Below are experts of layer 4 (counted from 0) of a mixture-of-experts language model. Rows are named router (the router's row for the expert) and show model dimensions 240-319. Each number is 128 + 24 x the weight over its row's rms, rounded and kept within 0 to 255.
Before each expert's rows: a language model's description of what the expert responds to. This comes from a sample of Wikipedia text that the model never trained on.

# expert 29
What it handles: Noun endings, head nouns. Closing pieces and head nouns of common nouns in prose, such as season, election, station, -ation, -ment, ex-ile, circ-le.
router [115 143 142 127 158  84 145 139 115 121  98 131  94 131  70 128 123  99 134  98 132 126 115 104 131 126 161 137 150  78 114 126 130 139 155 133 129 138 183 121 134 146 124 117 160 117 164 100 111 123 113 163 146 119 106 122 159 109 126 124 161 131 121  98 143 163 140 152 124  91 102  62 118  95  94 155 104 141  68 111]

# expert 43
What it handles: Short syllables in foreign names. Short open syllables like ha, ta, la, li, ma inside foreign names and words, such as Letha(l), Piscataway, Hrvatska, Gandhi.
router [151 114 112 146 126 126 123 166 153  88 109 140 108 133 142 109 154 115 165 154 100 139 159 151 113 101  93 129 103 160 108 101  92 120  74 133 127 157 112 128 130 179 100 128 120 148 138 151  93 169 110 103 159 144 108 138 132 165 106 166 136 107 129 122 119 138 143 116 117  87 147 148 178 126 114 146 143 123  85 116]

# expert 45
What it handles: Latinate middle syllables. Mid-word syllables of Latinate words after prefixes, like Inqu-isi-tion, co-ali-tions, Em-ira-tes, div-ers-ity, infect-ious.
router [ 71 105 111 179 115 110 101 139 153 161 155 116  92 101 114  98 126  98 121 101 163 123 136 130 133 132 138 109 128 175 151  95 131 119 138 125 155 102 119 132 126 133 137 115 111 112  74 118 120 148 135 120 145 137  93 139 120 141 172 144 117 114  65 123 128 134 131 132 147 153  75 165 102 117 165 131 169 132  96 118]

# expert 15
What it handles: Prepositions and table blanks. Double-space blank cells in election tables, plus linking words and verbs such as with, including, became, located; also odd inner pieces like Cucujiformia.
router [158  84 134 135 156 123 110 138 158 173 133 107 151 123 174 111 112 185 108 158 112 140 106 123 164  96 140 134 160 110 157  92 143 120 139 134 151 156 112  96 129 162 107 136  93 106 134 152  91 135 130 147 127 118 130 114 132 123 108 178 143 138 128 100 100 141 157 136 150  75 135 135 159 127 136 134 143 120 144 144]

# expert 24
What it handles: Latin-style word beginnings. Opening syllables of longer words and names, such as Al, El, des, inter, pro, re, con, as in showcased, Australia, redesigned.
router [153 120 115 117 150 124 159 140 127 150 139  83 119  77 139 154 161  96 103 112 135 150 112 129 145  79  94 169  94 130 107 135 112 124 138 104 131 106 112 117 134 110 159 167 121  93 109 112 161 160 125 102 114 168 134 115 124 148 142 138 109  96 137 165 123 164 149 139 102 116 138 122 115 202 138  60 151 175 124 135]

# expert 12
What it handles: Place and institution names. Words in proper names of places and institutions such as United States, University, County, City, North, plus pieces like Manitoba, Frankfurt.
router [ 81 159 129 179 218 143 143 134 143 121 115 119 105 143 115 133 109 139 141 130 108 148 140 111  94 147 161 161 133 131 108 163  95 171 131  99  91 159 112 132  93 150 147 100 123 130 141  97 156 151 114 154 141 122 152 125 135 163 113 141 144 121 132 132  81  91 115  93 103 120  88 125  85 114 125 135 125 160 105 165]

# expert 37
What it handles: Math and numeric symbols. Punctuation inside numbers, chemical names and LaTeX: decimal points, hyphens in 2,2-dichloro, $, backslashes, underscores, digits in tables.
router [121 110 142 105 127 111 116 144  85 131  92  99 171 133 141 126  95 160 122 129 144 125 112 116 114 101 143 158 120 129 103 103 146  88  85 157 152 121  77 156 114 112 125 165 154 138 110 125 147 110 175 120 117 166 161  96 101  81 135 151 116 146 171  96 158 144 124 130  96 143 126 148 100  98 105  86 117 122 138 125]

# expert 38
What it handles: Verb endings, hyphens. Verb suffixes and inner pieces like ing, ed, art in headquartered, particles out, down, per, and hyphens joining compounds.
router [150 161 163 135 139 116 132 103 147 126 137 185 119 162 111 139 133 149 126 170 127 147 145 111 155 129 141 109 161 129  88 145 158 123 145 172 159 143 127 103 147 150 112 139 116 160 145 152 167  87 103 153 117 117 100  66 127 127 139  95 121 141  81 122 104 108 118 144 205 142 140 104 133 109  86 131 171 137 142  60]

# expert 17
What it handles: Table rules, taxonomy lines. Dashes in markdown table divider rows and list-item dashes or line breaks in taxobox fields, such as Clade, Order, Class, Phylum.
router [114 120 119 132 104 108 127  87 106 119 151 141 135 122 152 157 163 142  98 125 127 114 132 126 109 135  93 113 116 132 154 157 116 144 134  91 137 121 206 116 122 118 116 108 134 147 125 143 173 142 133 131 120 109 106 141 123  49 145 112 110 141  99 125 144 114 147 146 122 105 101 124 174 132 139 169 100 115 101 157]

# expert 33
What it handles: Line starts, header of. Tokens right after line breaks or headings, such as list dashes, The, In, =, and "of" in stub headers like Species of beetle.
router [103 129 104  87 142 155 113 138 129 118 136 147 108 140 136  71  96 146 131 138 136 130 145 141 114 146 134 123 143 131 139 120 106 107 107 120 149 111 136 161 120  94 123 114 134 187 111 151  96 119 159 104 185 130  97 178 132 162 111 112 125 116 116 123 168 138  89 122  97  99 106 167 123 149 104 130 170 134 156 184]

# expert 20
What it handles: Sports and election tables. Cells and headers in result tables: apostrophes in Men's, numbers, percentages, dashes, and column labels like Votes, Apps, Candidate, Club.
router [154 110 146 127 144 205 117 110 136 127 105 102 113 152 141 176 110 111  96 130 150 131 103 151 118 120 151 109 150 135  99 130 148  97 122 114 151 132  98 122 160 127 132 128 149 147 130  99  64 114 130  75  73  95 109 113 128 100  92 102 128 138 149 112  92 113 101  74 152 134 155 119 136 153  96 138 140  73 102  88]

# expert 14
What it handles: Rare byte and name fragments. Continuation bytes of accented or non-Latin characters, mid-word pieces of foreign names (Giacometti, Bucharest), decimal digits and dashes inside tables.
router [173 113  97  71  84 128 108 133 133 128 132  80 124 108 146 128 116 164 105 121 146 149 115 128 121 133 146 137 124 143 157 136 172 109  85 143 162 118 106 101  98 110 151 103 130 122 166 150  63  91 138 125  96  98 118 110 152 105  93 142 107 143 110  73 137 104 128 121 124 110 109 182  88 128 163 122 149 158 173 119]

# expert 22
What it handles: Place names, scores. Country and city names and their final pieces (York, France, Minneapolis), plus numbers in sports scores, results tables and dates.
router [128 141 132 142 156 138 137 179 139 123 118 143 138 152 107 135 138 100 125 175 140 140 137 137 149 143 150 104 125 160 108 177  96 138 106 117 138 165 119 126 106 177 143 134 127 125 148  97 132  97 140  84 121 143 128 135 119 123  79 146 112 143 108 148  94  98 103 108 173 155 146 133 102 127 162 140 129 121 158 107]

# expert 25
What it handles: Adjective endings. Word-final adjective suffixes and whole adjectives like -al, -ial, -ary, -ible, social, political, as in Emotion-al, Transition-al.
router [129 151 151 129 163 104 189  89 112 106 157 177 137 148 101 129 132 108 127 151 127 104 119 142 131  97 128  92 143 100 150 154  85 157 129 120  91 149 144 176 115 160 119  91 140 119 151 122 137 111 141 143 179 136 148 114 143 146 140 158 141 145  99 140 122 102 146 111 169 149 153 154 162 111 112 124 119 114 120 140]

# expert 19
What it handles: Capitalized name beginnings. First syllable of capitalized names and words, such as Ho, Cha, Su, De(gnan), Pra(gue), and accented vowels inside foreign words like ä, ör.
router [133 140 108 138 113 137 136 122 135 128  83  86 113 116 128 159 158 164 148 113 137 102  93 120 135 143  72 106 145 136 120 144 137 136 101 117 124 134 118 165 145 158 118 156 103  94 135 129 187 136 117 112  91 121 135 141 110  96  92 162 133 168  96 162 151 143 170 113 128 145 131 100 132 103 166 113 132 143 108 118]

# expert 23
What it handles: Inner syllables, common nouns. Middle syllables such as ul in could and sculpture, im, ur, ch, and nouns like film, art, water, Air, Division.
router [ 98 136 116 111  76  95 129 167 135 159 136 126 123 134  94 134 100 135 107 154 112 144 159 164 121 116 167 128  83 124  97 145 109 188 149 115  93 135 130  92 122 110  87 128 147  89 102 108 180 128 129 107 140 149 156  85 152 152 169 108 125 105 108 124 142  88 106 102  98 132 122 131 137 122 127 149 120 121 127 147]

# expert 2
What it handles: Infobox and table numerals. Numbers and labels in infobox fields and result tables, such as area code values, years like 2003, scores, and URL slashes.
router [143 139 125 106 110 116 102 126 126 164 166 116 117 119 128 151 123  87 114 129 142 166 109 152 122 118 111 125 152 164 132 117 128  95 127 127 153 142 145  96  98 123 126 130 144 103 155  90 123  93  88 148 113 142 125  98 106  66 104 114  97 163 148 147 123 158 129  82 115 175 138 153 136 120  82 131 102 151  97 116]

# expert 7
What it handles: Mid-word name pieces. Word-final or inner pieces of proper names, often in sports tables and place names, such as Duisburg's is, Moss, Eindhoven; also closing parentheses.
router [153 136 116 122 146  62 142 137 145 104 122 108 140  97 148 131 137 151 110 121 120 122 109 144 133 125 143 147 156  89 105 113  92 107 151 123 140 160 101  81 110 122 156  85  95  98 152 148 100  97 137 177 108 116 132 122  87 145 172 155 132 133 129 146  67 130 152 148  93 125 148 112 121 144  92 130 135 168 161 167]

# expert 27
What it handles: Word endings and phrases. Plural s and other word endings, closing quotes and parentheses, and words like known, such, children, announced, often before commas or of.
router [128 132 135 104 122  94 135 117 150 115  99 174 154 162 125 107 109  77 127 105 118 111 139  97 151 140 149 148 153 129 134  79 164 145 157 143 101 122 145 114 146  85 137  97 163 113 145 135  91 138 112 121 170 140 120 116 138 120 161 110 155 166  79  97  99 149  94 125 149  97 147  68 101 126 129 161 131 142  79  95]

# expert 40
What it handles: Capital letters and initials. Single capital letters or short lowercase starts of words after hyphens, brackets or quotes, such as -shū, e.g., Nagorno-Karabakh, neither.
router [137  85 141 103 101 111 120 108 148 120 145 115 158  98 136 128 116 127 111 103  85 157 100 152 109 105 102 143 140  68  95  91 159 114 115 139 127 103  99 109 116 139 136 143 145 115  87 110 126 124 110 144 117 107 121 158 151 148 116 126 130 137 174 102  97 143 123 105 137 135 135 157 158 148 145  96  76 172 118 161]

# expert 42
What it handles: Word endings, section headings. Final word pieces such as plural s, ings, ate, plus heading words like History, See, Career, Votes before colons or equals signs.
router [ 87 132 125 116  78 143 112  75 128 129 116 122 149 116 109 149 118 114 121 140 151 170 186 157 156 147 117  83 119 144 145  99 151 157 131  95 111 142 102 135 155 146 130 111 170 101 167 134 100 114 147 123 127 108  86 135 124 125 119 137  85  97  76 118 130 112 146 129  95 161 119 117 156 111  96 108 162  98 133 110]

# expert 4
What it handles: Mid-word stem fragments. Short word-initial or middle stem pieces that will take a suffix, such as cl, ass, head, set, pp, gg (Volunteers, processed, cartridge).
router [ 94 152 122 135 143 152 118 136 109 164  97 119 135  84 110 165 123 140 149 112 145 139 112 103 114 156 140 115 124 155 120 173 164  98 110 118  99 145 132 140  98  99 119 185 155 125 131  77 165 143 136 109  98 150 115 100 135 120 100  93 117  99 149 131 151  86  65 174 141 114 150 122 104 111 151  95 142 118 104 118]

# expert 30
What it handles: Line breaks, list markers. Newlines, paragraph breaks, list dashes and table divider dashes starting new lines, plus infobox field names like Coordinates, Location.
router [147 134 119 135 122 102 156 121 149  89 121 144 142 183 184 141 135 152 118 147 134 120 146  87  67 128 105 115 156 137 176 144 150  75 115 127  98  88 109 141  70 119 139  89 116 109  94 105 133  83 125  98 113  94 172 157 138  93 145 141 131 129 150 110 116 138 141 132  80 100 124 131 162 111  85 120 134 144 150 155]

# expert 16
What it handles: Commas and list separators. Commas, semicolons, dashes, and, or, ampersands separating list items or clauses, as in census lines like 338 people, 131 households.
router [132 100 116 132 109 122 102 158  78 150 125 160 153 147  97 113 119 102 161 142 111  88 168 173 151 137 175 116 158 117 133 163 117 113 106 169 120 100 101 176 138 121 149 160  93 146 117 135  94 136 146 144 153 114 139 130  82 137 128 137  93 115 141  86 134  98  91 137 125 115 116 141  73 122 133 111 127  90 132 134]

# expert 11
What it handles: Sentence ends and months. Sentence-final periods, commas after introductory time phrases, and month names or years in dates, such as "In the 1950s," and "By April 1925".
router [159 101 114 133  95 116 157 122 113 158 149 139 120  92 153  76 134  94 151 111 134 112 157 142 143 122  65 138 131  88 117 110 141 121 118 168 144 120 151 142 104 117 158 127 111 139 139 121 143 140 172 135 109 144 122 116  96 143 152 130 102 151 148  98 107 143 107 173 134 152 151  96  94 148 169 130 118 143 106 106]

# expert 6
What it handles: Prepositions and relatives. Prepositions and relative words opening a phrase in running prose, such as in, to, of, at, which, who, during.
router [158 154 161 109 137 100 176 102 140 118 163 157 126 139 133 126 128 159 119 105 107 135 135 137 135 152 108 147 132 137 100  90 161 113 122 154 135  82 153 153 174 101  98 133 112 159 140 137 112 127 154  99 149 125 161 178 117 122 157 113 105 106 150 168 141 149 117 146 112 133 148 119 143 181 159  76  97  85 176 168]

# expert 34
What it handles: Quantity words, modifiers. Number words and quantifiers before nouns, such as two, four, several, many, some, new, plus counts and years in text or tables.
router [135 161 146  78 160 113 121 132 143 160 125 145 132 164 144  92 146  90 116 150 162 150 124 121 113 144 164 144 112 115 142 129 107 112 109 122 119 165 109 160 124 100 171 106 159 156 108 166 110 127 145 127 162 157 178 145 128 148 150 135 131  88 138 148 141 127 135 117 117 155 150 131 163 166  88 156 129 177 182 142]

# expert 36
What it handles: Verbs and auxiliaries. Copulas and auxiliaries after a subject (was, is, were, has, been, be, not), plus adverb -ly endings and main verbs like lives.
router [106 152 135 118 130 137 116 132 126 131 105 168 141 144 155  89 151 111 135 110 150 134 178 114 167 147  66 112 118 104 127 103 151 129 141  85 169 118 168 101 162 125 155 137 129 109 117 128  78 136 167 133 157 118 155 153 117  97 123 120 136 145 190 134 127 151 146 122 140 109 148 103 135 120 176 139 130 114 114  94]

# expert 21
What it handles: Consonant-cluster word pieces. Mid-word consonant clusters inside names and technical words, such as art-hr-itis, Dou-gl-as, Gall-agh-er, hexafluoroph-osp-hate.
router [ 91 166 136 124 116 172 160 129 130 128 167 152  92 122  94 121 141 109 125 130 129 120 153 130 185  79 127 133 124 131 161 163 131 166 133 141 141 127 123 126 190  92 113 109 141 131 161 118  91 140 128 130 136 104 123 122 147 173 113 131 184 153 180 152  92 144 130 177 162 147  82 149 121 150 159 133 118  80 102 119]

# expert 3
What it handles: Infobox values and units. Colons after infobox field names, plus units, degree/minute marks, dashes in scores and table pipes, such as Density:, km, °.
router [131  88 136 122  81 158 110  99 113 105 136 124 121  78 159 113 126 150 126 103 150 138 164 126 117 197 101 124 119 146 126 130 150 116 154 137 130 123 133 104 100  87 105 139 177 115 106 116 149 140 128 117 152 146 122 113 129  65 206 129 147 153 155  79 132 135 125 160 142 136 175 106 115 100 124 107 123  97 167 134]

# expert 5
What it handles: Opening quotes, odd fragments. Opening quote marks before titles or phrases, braces after ^ or _ in formulas, and non-Latin script bytes or short Romance word starts like di, e.
router [110 116 104 139 124 139 104  96 111 145 132 122 122 120 132 124 132 141 152  95 124  91 106 126 144 120 122 154 104 125 143 129 127 110 122 139 151 123  87 129  99 122 122 172 124 124  75 144 120 105 122 138 115 120 122 137 136 160 123 122 143 166  83 148 172 156 123 122 131 116 119  86 104 124 143 130 128 110  91 158]

# expert 39
What it handles: Verb and noun stems. Stems of common English verbs and nouns before suffixes, such as abduct(ions), divert(ed), help, support, visit, idea.
router [134 131 135 162 117 112  99 143 139 174 117 147 103 130  96 118 114 100 121 162 113 123 118 111 159 136 172 158 191 174 140 174 183 139 125 123 102 103 149 121 138 111 137 140 101 144 158 152 160 115 119 133  85 125 141 131 127 141 115 153 135  89 143 119 222 125 124 139 136 126 172 123 122 127 132 175 165  98 125 113]

# expert 46
What it handles: Name-initial pieces. First capitalized pieces of proper names such as St, Gl, Bl, Z, Mor, Const, starting people's or place names in lists and prose.
router [178  96 112 137 144 147 135 179 124 142 137 119 135  97 171 140 111 152 147 116 117 114  97 138 149 106  98 121 163 133  96 161 116 152  94 119 161 146 122 122 172 104 134 140  95 126 126 107 150 121  94 140  46 126 126 131 138  94  97 124  82 141 170 146 101 109 144 137 130 171 137 150 117 168 157 124 140 201 116 136]

# expert 1
What it handles: Table cell separators. Pipe characters between cells in Wikipedia tables of sports stats, awards and lists, plus some semicolons, colons and closing parentheses.
router [123 135 134 188 124 131 105 154  93 141 104 107 134 140 104 106 116 123 159 151 122 118 119  87 141 134 160 111  89 125 124  87 117 120 114 148  93  81 112 140  99  95 118 156 121 130 123  89 111 165 101 139 183 139 137 108 134 161 130  82  96 126 158 119 157 136 139 149 163 110 140 162 114  96 150 123 149 125 164  99]

# expert 10
What it handles: Table pipes, foreign bytes. Table cell separators at row starts, list dashes, and raw byte pieces of non-Latin scripts like Chinese, Japanese, Hebrew and Greek.
router [131 112 101 125  97 110 105 133 145 165 127 138  96 149 138 134 158 136 114 145 116  77 142  98 124 123 123 171 109  80 156  95 118 105 123 145 129 103 109 131 109 135 112 107 124 144 104 139 134 141 149 159 104 113 122  96 124 131  72 129 125 134 112 156 171 147 137 140  90  73 113 118 143 124 120 152 114 137 148 106]

# expert 47
What it handles: Single capital letters. Lone uppercase letters in acronyms, initials and codes, such as the H in GHz, middle initials, and minor-planet designations like 2009 HR.
router [133 130 152 111 102 147  99 122 129 102 121  97 135 130 154 167  89 136 128 126  90 128  95 141  95 117 147 118 105 103 127 118 105 178 104 104 119 123  87 147 148 103 128 143 116 124 149 146 137 145 102 159  90  99 153  60 127  77 122 129 139 106 144 105 116 129 141 101  88 159 134 127 135 140 153  87  88 155 154 145]

# expert 41
What it handles: Song and title words. Word pieces and plain words inside quoted song, album or show titles and quotations, such as We-re, Love, You, Tru-e.
router [147 134 112 153 135 137 135  86 132  83  84 109 159 156 168 159 126 147  86  87 139 114 101  95  89 126  66 169 117 120  87 134  99 101 143 101 146 133 135 108 117 155 132 116 194 129 169 154 119  92 118 163 144 135 106 207 141 158 123 138 121 128 125 154 176 160 132  72 103 128 160 132 154  75 101 141 116 116 123 108]

# expert 28
What it handles: Table pipes and section headings. Pipe separators in wiki tables, equals signs, and heading words such as Early life, Personal life, History, See also, Career.
router [124  97 147  89 107 160 114 157 113 142 129 179 162 139 103  99 121 112 139 145 137 141 133 126 135 128 114  97  76 114 129  91 163 112 160 122 165  93 175 150 145 117 172 134 119 156 140 106 160 138 121 139 163 139  90 102  94 158 140 132 102 151 128 119 140 144  94 132 146 117  96 136 112 128 163 105 174 152 151 126]

# expert 8
What it handles: Subject pronouns and names. Sentence subjects, mostly he, she, it, they, who right after which or a clause start, plus named and nouns like song, story.
router [122 138 144 144 136 148 114 140 130 133 162 108 124 119 119 100 116 150 157 135 139 117  99 122 103 148 178 149 128 140 129 123 116 124 196 114  99  95 110  98  79 166 131  94 129 112 133 137 149 109  62 171  96 122 154 148 157 118 115 150 144  90 155 112 128  73 111 140 139  81 121 108 108 152 117 137 138 124  88 135]

# expert 44
What it handles: Numbers and sports career words. Digits and years (19, 2014–15, 4:04) plus common words in sports and biographies like home, High, public, moved, released, away.
router [157 130 100 116 158 114 103 156 115 147 121 123 132 127 134  85 130  87 126 106 157 129 103 108 160 151 142 132  85  99 115 179 165 130 101 131 206 190 126 121 122  96 139 143  91  95 139 104 149 130 127 140  90 136 143 141 113  97 130 139 149 120 145 122 120 144 110 142 166 167 148 157 165 139 107 125  86 143 135 115]

# expert 32
What it handles: Short word-start fragments. Brief initial letter clusters that begin a word, like co, un, mo, ho, w, re, as in otherwise, somewhat, landlocked, lord.
router [127 104 126 163 140 183 141 120  73 103 126 103 106 133 101 187 127  91 140 103 119 157 100 107 108 113 102 142 135 160 156 119 124 148 110 103 101  92 105 141 118 121 140 170 114 126 129 154 201 136 147  94  91 140 156 121 139 129  85 133 142 100 105 165 149 130 162 154 123 122 109 153 108 102 134 133 117 181  89 142]

# expert 26
What it handles: Mid-word syllables. Middle syllable pieces inside longer words and foreign names, such as ti in Sensational, si in Neoclassicism, din, nis, ić.
router [145 138 182 148 109 162 145 133 147 100 149 146 121 105 119 142 136 156 147  72 119 115  96 112 143 121 150 127 125 157 141 120 144 148 137 148 144 151 109 125 147 144 105 110 111 133 140 129 120 159 139  81 120 136 124 121 130  82 127 123 165 193 114 115 160 144 155 164 160 139 156 109  97 125 172 126 121  66  97 127]

# expert 35
What it handles: Section headings, birth parentheses. Equals signs in wiki section headings, opening parentheses before born or years, hyphens in compounds, and 1800s year pieces like 184.
router [128 130 120 125 140 136 121 151 109  99 125 182 141 100 135 129 123 130 139 173 135 110 178 156 148 168 127 149 119 154 155 140  96 114 129 150 136 116 144 161 110 133 116 109  96 152 100 111 107 128 111 158 162 163  78 110 132  61 133 149 112 121 107 129 138 141 125 177 102 148  94 149 117 115 125 112 114 119 164 165]

# expert 31
What it handles: Infobox list markup. Line-start hyphens in infobox lists, table pipes and line breaks, coordinate marks ′ ″ °, and taxonomy fields like Phylum, Clade.
router [140  85  95 141  77 160  94  88 120 129 131 127 139 128 181 121 169 135  74 119 138 169 139 131 154 138 119 147 145 100 156 127 108 115 130 142 143 134 151 124  90 112 130  90 180 159  93 118 119 144 126 135 131 142  92 108 118 123 120 155 127 151 105 129 110 112 108 150 123 110  90 169 149 137 131 124 124  95 150 120]

# expert 9
What it handles: Determiners and possessives. Articles, possessives and prepositions beginning noun phrases in running prose, such as the, of, his, their, its, plus possessive 's after names.
router [164 138 130  93 172  84 171  93 137 150 149 155 179 141 158 111 140 104 126 125 140 117  89  93  75 137 125 136 144 126 107  97 101 129 174 145 110 115 139 145 190 117 117 146 140 161 114 130 116 115 122 106 175 121 160 153 136 177 136  73 152 100  92 143 144 141 121 111 121 122 139 123 164 166 105 112 148 129 196 136]

# expert 13
What it handles: Personal name pieces. Common first names and word pieces finishing given names or surnames in cast lists, rosters and tables, such as John, Shimo-n, Migu-el.
router [ 99 125 114 140 173 154 164 119 140 111 145 100 112 164 116 135 115 165 139 165  85 126 166 151 140 138 152 126  90 128 146 101 112 128 144 104  69 125 130  88 122 153 122  96 115 101 133 162 126 149 126 123 146 112 111 136 144 151 154 132 143 151 165 145  85  78  81 108 150 171 120 153 109  76 143 146 135  81 133 128]

# expert 0
What it handles: Articles and infobox headings. Common function tokens like the, in, on and sentence periods, plus word-final -ical/-inary pieces and infobox labels such as Scientific classification, Binomial name.
router [178 118 104 127 163 101 154  92 118 139 133 141 134 148 122 125 125 132  97 140 127  91 115 135  72 139 103  95 127 145 180 148 138 101 138 123 130 148 174 154 151 175 114  91 141 145 133 114 107 116 152 135 119 131 111 143 111 139 150 139 150 101 145 129 119 150 128 137 117 111 112 136 189 165 112 148 130  87 158 133]

# expert 18
What it handles: Conjunctions and articles. Coordinating conjunctions and articles in prose, such as and, or, but, a, an, the, often after is, as or commas.
router [127 158 127 109  96 141 103 123  96 153 163 144 163 133 134 120 133 140 120 137  83 152 128 154 147 125 115 111 119  59 124 127 155  81 129 129 143 128 124 162 183 144 119 160 139 162  83 138 100  94 145 133 129 124 139 120 109 149 118 129 135 120 111 136 118 137 121  91  86 141 109 133  91  96 122 128 123 109 152 114]